config.toml
experts_per_token = 4
moe_layers = [5, 6, 7, 8, 9, 10, 11, 12, 13, 14, 15]
normalize_top_k = true
routed_scale = 2.0
balance_bias = true
lr = 0.00271
batch_tokens = [32768, 65536, 131072]
steps = 5528
Below are experts of layer 13 (counted from 0) of a mixture-of-experts language model. Rows are named router (the router's row for the expert), up (a neuron's input weights, with its number) and show model dimensions 0-223. Each number is 50 + 15 x the weight over its row's rms, rounded and kept within 0 to 99.
Before each expert's rows: "comes after" lists some tokens at least twice as common just before its tokens as in all text. This comes from a sample of Wikipedia text that the model never trained on. Tokens count by the router's weight.

# expert 153
comes after: ".", "\n", " Kingdom", "a", "amily", ":"
router:65 65 80 81 54 54 60 58 48 68 48 26 65 73 70 72 46 63 23 69 35 71 57 65 27 47 25 41 45 62 49 32 45 44 52 67 64 43 41 12 53 27 55 51 60 45 28 60 33 41 33 16 62 43 44 57 43 67 57 50 52 65 52 29 35 77 51 26 51 71 58 41 43 58 41 81 62 50 40 45 33 75 42 52 31 42 40 20 57 53 49 27 47 46 38 65 36 31 19 42 59 25 39 50 66 47 17 20 56 48 57 37 74 40 49 35 34 75 49 40 76 72 52 38 60 68 51 67 77 53 39 61 39 64 66 62 33 25 33 57 45 51 53 48 45 39 18 58 38 40 44 56 67 41 51 22 27 67 50 67 54 65 38 15 63 66 55 57 41 63 39 72 46 35 58 62 18 52 67 27 41 52 41 36 51 71 61 72 57 72 30 66 50 40 62 46 24 47 53 51 34 62 69 62 56 32 54 50 53 35 37 77 62 71 47 61 57 39 50 56 43 53 51 42
up0:27 52 79 60 74 47 53 22 65 50 63 44 72 50 36 64 77 35 42 66 38 56 59 57 23 28 38 62 71 63 64 42 54 21 21 48 48 46 43 64 57 30 20 40 45 51 35 49 80 63 16 56 51 36 58 70 78 60 59 48 73 53 52 69 40 58 40 40 36 66 52 45 43 17 46 62 28 54 42 83 50 49 38 47 11 59 64 56 51 38 52 51 45 61 37 53 53 50 26 34 39 35 56 28 28 44 92 43 27 36 52 33 69 42 65 31 50 37 66 57 49 42 54 57 31 51 31 58 54 55 54 30 40 48 57 17 65 88 33 62 48 53 62 32 50 39 44 27 59 54 53 43 55 45 32 43 53 26 40 62 46 30 58 60 65 53 63 46 63 67 23 61 59 29 55 40 40 35 60 28 53 59 46 61 54 41 42 59 29 50 66 38 36 26 64 54 90 78 31 26 50 38 58 75 35 47 73 49 28 52 43 46 48 53 39 41 54 35 83 49 28 49 65 48

# expert 184
comes after: " |", ";", " the", " f", " v", " MP"
router:52 45 30 53 49 70 33 62 67 59 62 27 46 23 38 60 42 38 54 49 25 23 66 72 30 80 55 43 59 63 51 55 38 45 68 39 80 44 52 30 50 61 44 51 52 87 46 41 56 74 36 58 36 57 48 37 37 46 29 57 46 36 57 42 54 30 44 52 33 70 46 34 25 60 57 41 67 52 51 56 45 40 49 43 78 61 75 38 39 46 38 32 75 45 52 44 36 56 20 30 63 32 38 69 57 37 62 52 42 81 38 31 42 74 19 35 35 66 77 37 51 53 40 52 54 50 43 34 35 46 48 74 63 64 49 59 62 55 31 67 48 48 55 56 56 41 48 43 73 35 57 83 31 39 51 31 79 55 74 62 75 49 74 11 73 51 45 49 74 59 53 30 68 34 62 49 43 38 76 73 42 63 73 28 64 32 37 62 42 66 70 40 63 39 66 32 25 50 53 45 30 62 86 57 68 61 77 64 48 49 23 44 44 73 46 28 40 47 45 50 64 40 58 69
up0:62 22 61 22 14 54 89 60 34 24 25 64 39 59 40 49 60 75 53 42 59 50 68 37 38 67 68 36 48 47 47 31 42 48 61 44 82 40 74 66 31 43 52 57 54 37 52 42 28 67 31 50 20 66 56 35 35 53 50 53 66 58 41 41 51 37 45 61 51 25 31 10 28 50 58 66 45 46 52 63 62 42 45 23 50 55 74 51 30 56 29 29 62 79 61 54 39 21 37 49 76 66 59 68 43 33 68 45 28 69 52 45 80 70 26 43 40 45 70 47 20 53 73 59 57 26 45 75 44 52 62 84 38 43 65 65 43 68 55 47 59 61 50 55 55 53 41 44 54 60 69 51 43 44 30 47 53 64 53 85 42 45 58 39 28 62 69 52 41 49 51 61 54 50 42 64 59 19 63 40 43 39 61 38 65 46 36 71 54 90 72 39 55 28 51 41 41 46 74 57 42 34 54 40 50 40 61 45 79 48 40 52 58 31 52 34 60 47 73 63 41 59 47 80

# expert 167
comes after: " |\n", "0", ")", "1", "2", "%"
router:33 77 70 30 29 42 48 43 47 75 59 33 46 30 59 35 45 62 37 66 36 65 67 60 43 67 43 49 30 38 44 44 33 54 59 31 87 71 72 55 24 31 55 35 64 42 45 39 59 33 52 31 63 35 65 62 33 50 33 75 51 39 39 56 59 88 64 69 50 45 52 71 54 26 51 57 57 43 73 63 61 54 60 31 52 49 34 65 54 46 49 38 49 38 42 20 57 45 67 33 40 62 46 73 50 41 67 51 15 59 42 66 36 26 31 36 55 58 69 66 65 26 32 59 50 48 56 47 48 56 53 68 58 62 36 58 55 62 40 36 59 48 68 71 45 76 66 29 34 11 17 35 39 39 72 51 25 46 37 33 39 55 66 28 58 80 69 58 56 48 55 27 51 72 43 19 42 42 59 66 26 62 48 60 52 66 63 73 52 66 43 56 24 37 48 68 46 32 50 55 36 32 73 37 44 74 56 45 41 33 54 76 49 24 41 16 57 59 55 57 45 74 48 66
up0:48 37 52 55 28 00 29 35 56 46 62 61 50 47 28 52 49 73 52 46 57 48 45 43 29 71 68 59 46 89 49 42 38 46 29 45 55 39 52 38 65 59 43 51 65 44 48 54 37 56 44 39 58 48 48 57 54 46 60 37 51 65 52 48 73 46 29 59 46 65 36 37 46 48 53 78 28 48 53 61 63 87 71 48 39 48 67 52 53 51 61 78 34 59 69 75 41 44 47 66 61 36 40 51 84 57 21 49 45 42 43 56 64 81 37 63 34 63 32 47 28 51 99 19 47 26 61 64 47 50 28 63 39 63 52 47 48 57 58 70 59 37 56 36 34 83 64 38 33 60 54 23 51 47 55 33 61 51 55 52 47 50 56 42 21 47 14 61 29 66 30 69 64 56 49 39 38 71 38 66 34 54 62 31 07 74 71 66 67 36 18 49 55 36 56 46 47 53 39 38 59 52 46 38 41 50 57 61 39 59 60 70 52 36 43 61 30 82 70 31 57 47 25 59

# expert 174
comes after: "\n", " |\n", ")\n", ";\n", ".\n", "|"
router:50 56 36 63 75 52 50 51 32 51 75 18 58 78 53 64 51 38 77 55 55 79 29 69 31 48 50 28 41 23 58 54 44 64 54 79 66 43 47 66 43 34 70 60 47 31 37 39 35 76 30 47 55 29 48 54 72 38 57 24 37 68 31 53 46 48 42 25 53 42 54 31 23 76 33 65 45 62 38 32 50 50 55 63 35 48 68 48 40 52 56 21 38 68 57 13 67 54 58 46 70 67 50 72 77 47 28 61 54 38 47 60 68 26 24 35 32 66 12 34 30 57 52 49 47 53 67 79 59 56 41 59 49 62 77 48 59 56 55 28 68 60 52 63 60 29 23 41 32 68 63 44 47 35 32 57 42 34 28 84 61 40 35 12 64 43 80 44 35 50 59 47 29 43 57 59 25 77 67 40 55 53 45 36 75 41 35 54 36 58 69 50 61 44 43 50 58 59 53 61 55 66 75 49 50 55 47 39 53 61 71 60 35 41 62 43 48 53 77 56 41 62 60 59
up0:37 51 46 54 57 41 33 58 17 42 65 44 68 57 29 43 17 31 67 60 52 65 52 69 37 40 86 32 42 28 35 27 43 42 50 61 53 62 73 52 63 62 59 44 60 28 41 67 42 55 82 40 32 38 66 55 58 24 65 33 30 52 37 37 74 36 40 53 57 27 79 37 40 60 53 44 21 54 59 51 63 63 22 58 53 51 62 28 23 56 40 66 26 61 32 15 60 57 58 69 62 66 45 53 69 31 17 82 49 48 66 51 32 30 58 52 72 46 46 60 29 54 68 64 29 62 56 37 61 43 49 43 28 44 64 46 70 41 57 25 61 66 67 58 58 37 70 44 55 63 56 58 54 36 62 31 13 37 43 49 22 14 58 74 41 33 52 70 37 32 43 60 59 41 47 74 49 46 48 44 69 62 50 49 51 45 39 46 78 59 50 31 68 54 59 69 53 41 46 45 67 65 65 76 46 39 58 32 39 75 51 34 47 27 54 44 68 55 48 71 50 41 68 78

# expert 75
comes after: " |", " ", "0", " /", "1", ";"
router:38 26 53 60 45 45 60 60 28 75 56 46 44 63 59 45 43 49 50 65 40 70 35 73 45 44 43 30 24 23 76 75 24 60 52 35 55 46 50 49 65 45 50 39 69 45 53 42 42 62 72 21 36 46 63 40 60 41 41 34 51 53 28 49 39 38 63 50 23 62 74 42 45 45 43 61 52 47 62 72 76 71 45 57 20 55 34 59 43 34 45 75 42 77 54 59 59 60 38 42 43 77 41 51 82 47 45 80 62 51 48 28 26 27 28 58 39 37 54 57 34 48 72 51 56 31 58 28 55 29 45 53 75 56 53 38 41 45 32 40 46 40 53 39 51 67 64 65 61 13 41 44 54 58 42 58 53 33 58 15 62 34 59 81 34 56 62 52 46 26 17 43 68 51 56 72 34 64 27 50 61 72 36 57 56 55 58 74 65 67 20 54 31 60 49 39 46 25 63 62 31 42 80 60 40 68 44 76 72 45 41 61 54 23 32 95 70 59 69 55 48 63 54 61
up0:72 39 42 56 42 45 56 51 61 57 75 34 48 59 55 25 40 36 54 88 37 76 20 67 58 45 44 37 29 51 66 52 51 57 44 69 33 12 47 69 52 51 57 65 79 62 42 60 40 60 41 25 42 39 55 78 41 69 54 42 79 79 65 53 49 52 31 58 36 50 74 60 21 67 22 50 60 54 27 50 58 66 65 53 25 59 49 30 56 43 37 83 53 58 51 50 56 51 40 46 18 58 33 71 46 45 35 27 43 48 50 51 50 27 28 48 26 53 14 37 66 48 56 75 53 54 67 66 61 56 94 54 38 38 46 70 48 60 41 67 32 36 60 34 55 34 36 24 67 38 31 41 31 38 42 52 57 30 58 34 30 31 12 44 31 61 59 63 32 48 42 38 51 69 58 51 53 57 67 45 50 59 60 60 71 43 67 44 54 57 60 45 58 50 48 35 60 49 54 39 25 60 75 51 58 68 16 71 47 93 60 68 47 58 43 47 49 39 52 45 29 27 53 44

# expert 204
comes after: " in", " the", ",", " a", "|", " In"
router:78 39 33 79 54 27 42 75 63 23 52 56 51 39 36 47 61 65 37 44 35 41 67 42 41 36 67 45 67 38 38 43 78 82 42 39 61 45 39 53 53 57 72 48 51 43 24 63 41 27 47 36 46 63 46 67 27 61 33 55 32 49 46 58 59 41 76 42 64 43 54 59 65 43 61 20 61 30 36 43 39 62 74 59 48 31 81 63 44 86 63 39 72 55 43 53 37 67 81 58 36 37 83 37 41 43 37 57 50 81 59 43 75 23 64 52 13 73 59 37 60 38 51 57 45 57 37 32 49 40 39 23 24 66 71 42 61 47 27 56 83 69 58 34 51 33 48 56 80 68 49 58 41 77 61 23 66 51 42 37 66 52 43 53 60 44 45 67 41 69 36 70 42 57 42 67 56 76 43 46 49 55 59 66 75 47 41 38 47 72 23 44 32 55 37 38 62 49 36 50 61 65 39 45 48 54 41 28 53 65 68 35 48 27 40 56 56 58 35 12 51 30 50 32
up0:57 22 60 74 64 29 59 48 56 39 57 73 52 55 52 78 42 53 40 46 46 63 52 60 49 41 43 69 40 57 64 53 46 31 53 76 21 57 26 74 44 55 35 51 25 49 40 48 77 27 58 74 38 26 37 43 55 46 40 15 75 76 59 59 70 36 61 49 66 04 36 33 58 57 41 49 45 42 23 48 43 56 51 45 55 58 45 82 38 51 55 56 63 64 43 51 23 74 57 46 37 37 59 52 61 45 44 60 53 41 56 71 44 45 50 61 38 75 45 37 51 27 29 15 43 28 63 38 19 63 61 47 63 48 33 51 80 14 60 52 53 56 67 49 26 73 37 45 29 67 48 58 56 70 53 63 50 67 36 26 49 66 66 46 27 56 27 65 50 10 44 60 52 71 71 50 45 44 28 47 47 24 69 45 50 43 46 56 38 55 28 54 62 51 34 33 51 82 64 33 72 68 54 38 52 57 34 44 40 56 63 35 52 88 55 32 71 51 28 52 31 39 46 53

# expert 12
comes after: "\n", ")\n", ".\n", " also", ";\n", " name"
router:74 33 60 54 58 24 40 42 47 39 74 47 34 39 43 36 54 62 79 41 61 63 35 62 54 57 65 57 55 56 64 36 44 68 34 64 54 49 53 61 22 69 66 36 42 63 29 33 82 74 48 36 59 20 34 25 76 59 34 57 21 35 55 47 68 66 63 57 49 24 61 42 24 22 30 56 47 22 53 50 26 50 56 45 57 28 58 35 61 49 72 69 70 66 40 35 37 48 36 35 47 60 33 90 45 62 41 72 50 52 54 65 35 28 49 38 41 60 38 31 47 17 25 61 40 65 27 76 63 46 42 47 59 47 62 57 73 49 36 30 77 61 57 64 53 65 38 49 67 36 42 46 51 52 34 54 49 33 52 71 62 52 48 49 78 16 67 41 71 56 43 29 09 41 67 48 36 46 49 33 64 25 46 45 61 64 42 67 59 35 49 50 41 55 46 40 64 75 47 62 63 67 78 54 66 67 51 46 54 41 41 32 41 72 59 74 38 76 53 76 63 51 60 54
up0:24 71 62 48 37 51 60 36 21 52 66 71 38 54 36 46 29 63 44 78 48 41 54 39 38 69 66 71 37 49 49 48 46 45 68 50 63 26 68 57 79 34 29 54 57 68 67 54 45 32 66 34 70 52 54 75 60 40 43 33 31 08 76 64 61 33 53 84 50 42 76 42 73 37 28 29 44 50 57 38 80 35 40 50 73 48 55 51 50 37 35 51 58 53 37 39 67 18 51 32 65 37 63 39 41 34 55 62 52 38 85 69 25 46 59 36 54 48 40 45 39 68 53 65 43 15 32 57 57 36 54 70 52 26 53 70 55 52 27 53 28 31 55 44 52 41 64 46 53 73 60 31 19 33 23 33 22 65 51 38 60 75 43 53 44 55 54 60 57 57 74 51 73 71 45 49 57 32 35 71 33 51 59 39 53 82 48 45 45 55 47 43 20 40 51 46 33 38 48 43 61 26 64 80 41 54 35 33 35 39 51 62 47 28 45 48 56 46 71 67 33 53 60 70

# expert 91
comes after: "|", " |", ";", " on", " January", " March"
router:59 70 43 54 63 45 52 44 59 69 49 37 53 35 45 61 47 44 79 22 28 53 69 52 52 50 46 34 41 32 61 64 63 49 92 36 81 25 46 50 69 42 42 56 22 65 63 40 68 70 63 69 48 43 35 21 44 53 32 80 31 20 58 39 52 65 60 71 40 59 53 59 89 40 47 24 52 54 43 58 74 59 68 59 79 61 32 45 57 34 65 46 65 35 53 64 56 57 72 35 30 45 41 21 41 55 48 45 69 54 53 59 41 72 64 44 29 49 41 69 22 21 57 64 42 52 66 23 54 54 58 41 15 74 47 36 54 43 49 51 33 52 48 64 38 46 44 45 73 67 39 40 73 63 53 33 54 45 64 61 60 42 64 53 66 45 47 71 31 32 45 27 45 36 27 63 29 45 48 32 58 42 20 36 46 18 50 56 41 81 67 46 35 56 63 34 62 58 40 38 55 39 54 66 19 69 60 23 42 39 44 59 42 65 44 32 35 45 61 19 56 38 60 77
up0:53 61 14 53 36 52 74 45 70 56 48 45 33 67 28 36 40 43 48 42 65 70 60 51 44 66 44 57 48 52 33 83 57 59 58 64 49 31 52 56 62 46 51 58 33 43 86 42 39 63 59 24 26 45 32 29 35 29 39 44 45 55 62 67 44 56 42 49 48 19 61 63 61 75 49 47 48 53 43 57 64 34 67 41 90 47 35 84 79 47 62 13 76 61 57 47 22 55 83 46 28 57 73 43 15 55 66 42 51 21 73 69 59 51 28 52 37 63 58 57 52 29 46 64 56 56 38 44 64 39 42 45 45 56 50 79 50 36 61 21 48 27 30 69 46 52 20 45 69 45 47 72 40 60 37 40 72 60 45 77 46 68 52 46 51 18 41 51 52 52 27 50 53 26 35 60 53 73 25 58 67 54 40 46 58 41 62 52 43 77 43 70 16 61 46 51 57 78 65 42 46 44 51 25 42 72 58 24 37 45 73 61 54 54 52 63 58 53 36 39 62 54 66 44

# expert 160
comes after: " the", " of", " by", " Sec", "ed", "ian"
router:39 65 53 72 57 68 59 39 51 45 54 38 57 62 67 40 44 55 55 69 39 50 50 63 60 48 58 47 39 40 44 41 46 55 18 73 28 54 38 62 51 30 65 33 63 60 51 53 60 49 45 54 49 35 42 59 53 45 67 76 57 53 64 38 29 61 69 65 81 09 53 25 53 63 36 50 24 40 51 62 50 64 43 68 51 51 26 42 52 36 59 70 28 70 55 40 06 44 43 26 43 34 49 57 42 58 78 35 54 31 67 51 46 24 43 47 49 55 41 01 37 47 55 36 53 56 63 75 54 52 50 62 65 47 30 29 40 40 58 54 27 13 80 36 50 73 57 38 63 67 24 41 25 42 43 96 41 57 39 63 41 82 43 64 68 48 55 56 52 57 35 76 25 28 67 39 51 66 63 39 37 38 63 62 38 47 52 82 40 48 36 69 38 63 66 55 43 41 33 39 58 35 24 56 54 58 54 42 44 69 73 40 41 57 51 68 25 60 40 61 26 43 78 30
up0:47 44 54 39 72 53 66 42 46 38 60 67 65 53 46 61 42 45 48 53 30 67 31 74 75 46 64 60 17 49 44 67 48 56 38 62 38 51 47 50 39 59 32 24 38 42 52 49 44 60 29 31 32 58 35 71 05 50 65 65 54 73 38 35 61 56 64 64 34 49 53 48 66 62 63 33 53 68 78 69 49 46 45 53 60 52 68 39 54 61 20 64 43 54 43 60 41 23 46 43 35 40 41 39 50 67 60 40 29 53 69 00 52 34 78 37 39 56 66 53 44 47 30 45 34 50 38 48 59 69 33 39 41 53 41 61 42 37 40 75 28 42 66 55 62 79 31 43 75 72 56 54 59 28 66 34 61 43 19 48 61 52 71 33 71 30 59 55 74 57 51 42 56 13 61 41 40 43 26 27 30 49 72 64 69 55 60 48 52 47 46 57 53 35 56 58 81 31 48 48 74 38 42 78 50 52 45 43 12 26 56 53 62 54 54 84 57 45 76 69 31 39 36 38

# expert 217
comes after: "3", "2", "1", "4", "5", "7"
router:47 44 48 22 52 55 51 48 10 74 71 33 31 59 36 40 58 32 48 20 64 78 50 62 47 68 69 51 48 61 38 38 29 37 43 66 39 46 69 40 37 74 55 49 52 58 79 60 57 36 69 33 58 43 41 48 62 27 32 59 47 52 65 33 60 47 87 46 69 63 34 61 93 68 42 68 66 45 48 46 51 69 44 53 24 49 37 47 74 72 52 37 40 47 37 47 39 66 64 52 42 47 81 50 37 35 35 70 54 42 28 40 65 41 41 34 54 40 37 63 47 64 31 27 42 73 20 53 40 41 41 33 72 42 24 81 39 67 38 75 36 45 65 64 60 55 37 22 55 58 55 15 75 60 71 40 39 50 38 53 39 49 38 74 69 21 59 67 44 43 37 52 45 64 23 45 63 37 66 31 43 72 58 39 50 51 64 55 37 64 54 68 18 51 62 35 74 24 68 46 67 59 43 55 37 59 25 36 64 27 46 61 41 47 37 51 66 30 48 46 45 57 58 66
up0:31 41 56 90 45 75 53 26 60 50 71 39 51 77 37 58 59 65 36 16 76 58 42 34 47 57 63 50 45 51 60 63 46 34 13 45 53 29 67 55 27 70 42 49 48 55 57 50 73 54 50 47 44 35 50 52 84 45 58 24 50 72 45 62 14 25 43 60 46 89 58 69 36 32 50 49 48 32 50 43 38 42 37 39 54 45 63 39 37 19 74 44 63 37 48 67 68 55 53 52 69 16 59 73 43 50 73 42 47 77 68 32 48 45 37 37 56 38 63 51 83 56 52 64 45 40 73 44 42 55 62 49 42 35 40 46 49 66 42 41 58 43 61 51 44 18 04 32 81 58 34 37 54 46 64 28 66 45 51 53 59 49 56 44 47 41 66 68 42 78 33 63 49 78 38 54 36 18 33 19 44 37 58 31 48 34 23 56 26 40 55 42 55 53 66 32 58 55 79 27 38 61 48 48 58 32 61 48 54 49 64 58 31 43 40 61 58 41 59 56 44 30 42 64

# expert 102
comes after: " ", "–", "/", "6", ":", " +"
router:32 47 35 53 52 61 54 40 53 48 64 64 70 32 43 71 49 53 60 50 36 48 45 30 35 74 74 65 45 71 64 38 35 28 44 42 71 57 72 51 72 52 61 42 56 43 56 73 49 57 49 46 45 29 71 41 25 61 48 44 50 43 50 23 39 53 55 66 80 44 52 77 70 41 49 59 45 63 48 59 33 58 61 71 35 33 65 36 65 50 49 61 28 71 42 68 37 14 31 59 50 52 37 35 43 38 64 42 39 67 45 54 50 72 25 49 76 40 57 68 47 40 41 18 78 38 61 33 42 25 43 39 35 82 83 51 34 51 33 41 39 59 39 55 44 52 78 67 28 64 37 40 70 31 42 44 34 49 59 28 48 68 65 40 37 42 51 37 33 71 64 75 64 05 52 32 45 52 28 53 41 45 58 27 62 58 80 38 75 47 49 34 28 37 73 48 41 56 63 48 49 33 32 58 32 46 52 60 39 32 11 63 28 39 53 71 46 24 63 64 80 38 71 40
up0:60 56 43 42 46 63 38 57 30 20 70 75 56 64 71 69 37 25 48 48 48 56 79 40 53 50 39 76 48 56 40 41 74 75 60 41 60 36 53 71 48 41 59 44 31 32 48 30 47 46 45 43 49 64 62 61 27 81 31 72 47 57 69 69 54 49 65 45 25 71 26 47 29 91 24 36 34 56 54 53 74 55 43 53 34 55 59 49 59 69 54 40 20 42 77 48 38 47 46 54 70 36 26 42 52 63 53 40 31 61 30 59 63 49 26 38 27 62 39 58 35 68 40 52 48 53 63 77 34 37 46 66 59 45 46 26 45 46 58 72 55 47 58 27 62 50 07 76 30 35 45 46 52 44 20 60 33 50 64 67 52 62 39 21 49 79 24 50 59 36 53 67 52 39 58 55 65 59 51 35 75 48 68 20 58 68 41 54 39 62 56 84 47 39 50 59 88 61 61 52 36 67 73 44 67 59 60 37 47 60 35 61 37 75 46 55 71 52 53 29 58 33 58 35

# expert 233
comes after: " ", " (", "\n", "201", "199", " #"
router:50 35 62 72 48 25 71 48 46 22 61 43 37 36 44 25 45 45 37 30 62 70 42 50 63 72 46 32 72 53 59 42 59 45 71 36 46 49 38 30 79 76 35 47 49 50 41 54 41 56 47 41 65 50 48 44 58 82 31 60 45 53 54 47 74 25 80 58 62 06 75 33 71 41 35 47 64 61 56 44 41 62 66 50 37 35 57 69 64 39 33 60 56 52 46 77 44 51 60 60 30 67 62 20 43 32 29 33 58 25 47 20 44 38 44 73 53 47 55 53 36 40 56 72 64 51 71 31 42 39 64 23 48 52 45 71 68 51 29 32 34 42 36 29 59 40 28 61 66 58 30 39 59 31 65 82 43 55 77 57 42 28 70 62 62 45 64 66 71 45 67 82 27 39 56 80 61 41 39 50 72 57 44 67 34 26 77 32 74 37 48 51 67 58 33 59 64 59 43 32 41 21 48 52 34 66 35 70 37 44 54 38 37 48 52 53 50 38 37 57 35 41 56 73
up0:44 36 49 60 34 64 59 73 80 65 60 46 44 67 44 45 80 54 45 33 84 48 58 52 49 27 53 36 75 33 47 29 45 59 19 32 43 36 49 26 70 74 68 80 51 57 55 55 37 44 69 47 57 67 16 22 84 52 36 46 50 57 56 51 64 47 36 60 62 61 65 49 51 58 41 55 65 53 36 61 62 56 43 43 18 65 36 40 24 54 36 51 42 08 12 54 33 43 57 46 41 75 66 35 57 48 49 53 42 39 38 35 65 39 43 45 43 53 32 54 77 39 65 70 47 56 62 44 57 41 58 54 61 60 48 57 68 44 73 44 48 42 62 40 45 13 41 40 44 78 69 38 22 54 25 81 65 39 66 69 61 18 31 40 71 34 40 15 73 24 23 66 31 64 56 70 68 54 54 27 46 56 48 48 36 39 47 36 54 49 69 55 55 65 61 48 36 55 26 45 31 45 34 54 47 53 64 68 61 53 55 50 69 32 64 47 56 76 47 45 66 55 38 60

# expert 134
comes after: "\n", " |\n", ")\n", ".\n", ")", "\"\n"
router:62 51 46 43 48 57 68 79 47 61 08 68 58 50 68 37 44 21 56 24 62 53 64 33 60 48 31 82 38 42 30 70 64 49 57 61 38 69 39 49 39 56 42 46 42 33 56 76 41 79 70 62 52 34 37 44 38 59 37 63 25 61 54 44 76 76 44 51 41 56 30 52 32 65 43 31 24 56 16 42 50 52 39 18 78 46 44 24 51 43 66 50 54 51 53 38 50 62 57 45 62 36 55 36 49 55 21 46 63 61 43 79 34 45 68 54 44 16 36 45 46 61 89 54 62 50 54 69 55 31 29 64 38 61 67 59 52 33 44 30 41 24 44 62 54 53 74 50 52 67 59 48 29 37 62 89 29 44 34 35 43 49 33 77 64 40 49 64 51 38 39 72 47 37 57 44 41 75 35 64 48 80 53 42 78 49 35 59 77 75 66 54 46 40 65 35 61 41 61 51 81 69 72 54 34 59 24 38 57 43 58 42 51 36 46 50 32 72 53 71 57 41 57 33
up0:60 36 39 37 54 45 51 52 80 47 42 46 70 31 36 56 56 45 38 55 44 41 55 52 51 51 44 59 39 29 68 56 25 20 51 50 53 20 44 05 59 53 58 68 26 97 34 72 25 43 45 47 54 42 29 54 41 56 34 41 56 27 45 69 39 58 59 43 52 75 42 44 33 47 43 54 64 65 21 63 49 56 61 75 46 64 49 41 43 52 71 61 22 67 34 71 54 31 49 49 45 91 23 61 85 50 55 23 61 55 32 39 55 47 38 30 48 29 60 60 46 65 66 37 52 44 29 37 24 51 54 52 73 48 57 48 37 28 39 49 47 47 36 53 59 81 67 36 43 56 41 33 57 59 58 13 43 43 46 34 42 45 50 71 11 63 61 37 69 50 50 51 83 45 43 55 79 46 30 68 45 45 61 60 56 45 42 38 61 73 63 56 79 73 58 46 52 46 57 49 53 38 56 55 49 16 65 53 66 26 46 50 80 44 53 53 45 66 65 37 64 34 54 91

# expert 80
comes after: "0", "1", "5", "2", "6", "3"
router:47 34 65 50 30 27 50 26 35 62 33 58 34 72 35 41 44 61 69 77 51 54 50 59 51 20 56 57 35 45 52 70 27 56 66 47 61 50 67 52 47 58 54 44 39 72 42 76 60 31 45 44 47 31 66 63 37 44 36 62 36 39 73 60 70 43 70 80 71 71 60 40 43 79 63 44 51 26 69 70 52 36 52 69 50 19 51 82 32 65 39 49 65 41 41 43 52 43 20 38 29 25 41 66 40 35 71 64 26 71 44 83 64 48 29 52 50 72 47 72 67 60 56 39 78 44 44 70 52 55 54 66 77 65 29 67 40 32 52 57 47 53 64 52 48 57 48 29 70 53 73 36 45 29 48 35 50 31 60 47 23 87 34 62 47 49 52 44 48 46 44 32 60 49 74 53 27 37 50 69 30 45 50 68 57 40 53 27 36 39 33 68 37 48 60 52 68 43 54 47 60 40 72 61 49 39 32 85 46 35 61 79 41 39 76 31 50 38 62 63 16 36 68 54
up0:43 57 45 35 71 72 50 72 58 56 60 56 39 51 70 24 47 22 51 29 37 76 37 37 55 44 69 48 54 45 49 55 76 34 56 40 50 53 38 84 33 54 66 36 70 67 43 54 44 55 27 55 62 42 58 77 64 43 55 59 67 34 37 53 49 56 36 41 70 54 66 44 49 52 62 42 74 44 61 58 64 88 50 52 36 74 44 70 79 05 19 85 49 42 57 57 61 48 45 31 50 65 29 69 35 49 37 49 47 48 37 37 46 49 47 34 39 60 56 61 47 40 39 76 83 60 38 52 19 57 68 27 50 47 36 43 79 44 47 31 37 53 41 35 30 64 53 49 70 26 33 16 56 36 49 37 39 05 53 42 40 46 17 57 60 55 70 58 35 53 47 58 50 56 65 50 50 61 61 73 54 63 39 46 73 62 57 60 49 61 64 30 40 54 60 51 91 35 43 57 47 41 49 59 57 38 48 63 53 97 42 37 46 27 60 46 39 39 73 66 40 46 20 47

# expert 76
comes after: " |", ";", "|", " /", ":", "aged"
router:72 84 28 67 82 38 21 73 41 65 62 44 37 41 65 43 45 67 68 69 49 50 33 57 56 46 49 29 55 58 47 33 57 24 73 67 44 67 76 35 69 29 31 44 50 63 70 59 38 72 47 58 57 52 76 36 37 48 53 40 33 27 35 56 33 71 39 41 65 60 35 72 47 25 15 69 46 46 53 50 56 30 57 32 67 37 40 54 53 56 60 33 50 30 65 71 53 76 51 53 44 56 55 53 52 45 18 34 59 68 65 39 53 71 48 48 23 40 67 49 32 56 51 62 47 60 64 33 39 49 58 32 70 62 41 37 38 60 65 77 52 57 41 61 54 46 61 81 69 59 57 60 75 69 51 33 33 58 58 53 61 62 39 29 19 67 70 59 44 51 63 39 64 46 46 39 45 24 62 50 69 49 38 21 67 35 28 70 19 56 23 38 41 17 45 29 37 16 48 52 59 64 74 32 58 76 69 46 39 62 33 49 65 69 62 44 40 56 55 36 55 52 38 52
up0:59 47 50 50 34 43 86 54 31 64 37 49 29 44 34 75 42 74 27 28 58 62 31 52 54 51 70 49 63 60 54 77 61 45 62 51 72 48 64 53 09 45 56 64 53 35 64 47 46 45 59 38 24 73 26 83 55 35 25 66 99 42 64 25 50 40 50 48 61 46 77 78 59 54 50 32 61 45 34 58 50 33 78 62 64 53 45 29 40 49 57 54 26 36 55 25 74 50 44 58 59 44 61 40 16 58 58 68 30 41 21 49 36 51 65 54 52 55 42 30 55 49 33 58 47 46 57 53 41 55 62 53 47 31 40 68 45 28 59 64 54 50 37 64 59 62 68 55 61 49 49 48 49 48 07 58 52 36 25 47 19 38 42 45 89 41 45 58 62 58 46 53 40 65 33 27 87 42 49 51 43 48 55 59 41 47 76 29 67 37 53 65 70 80 57 53 46 50 28 53 30 71 32 45 46 71 33 65 23 56 54 33 50 59 28 54 45 60 55 67 42 61 37 61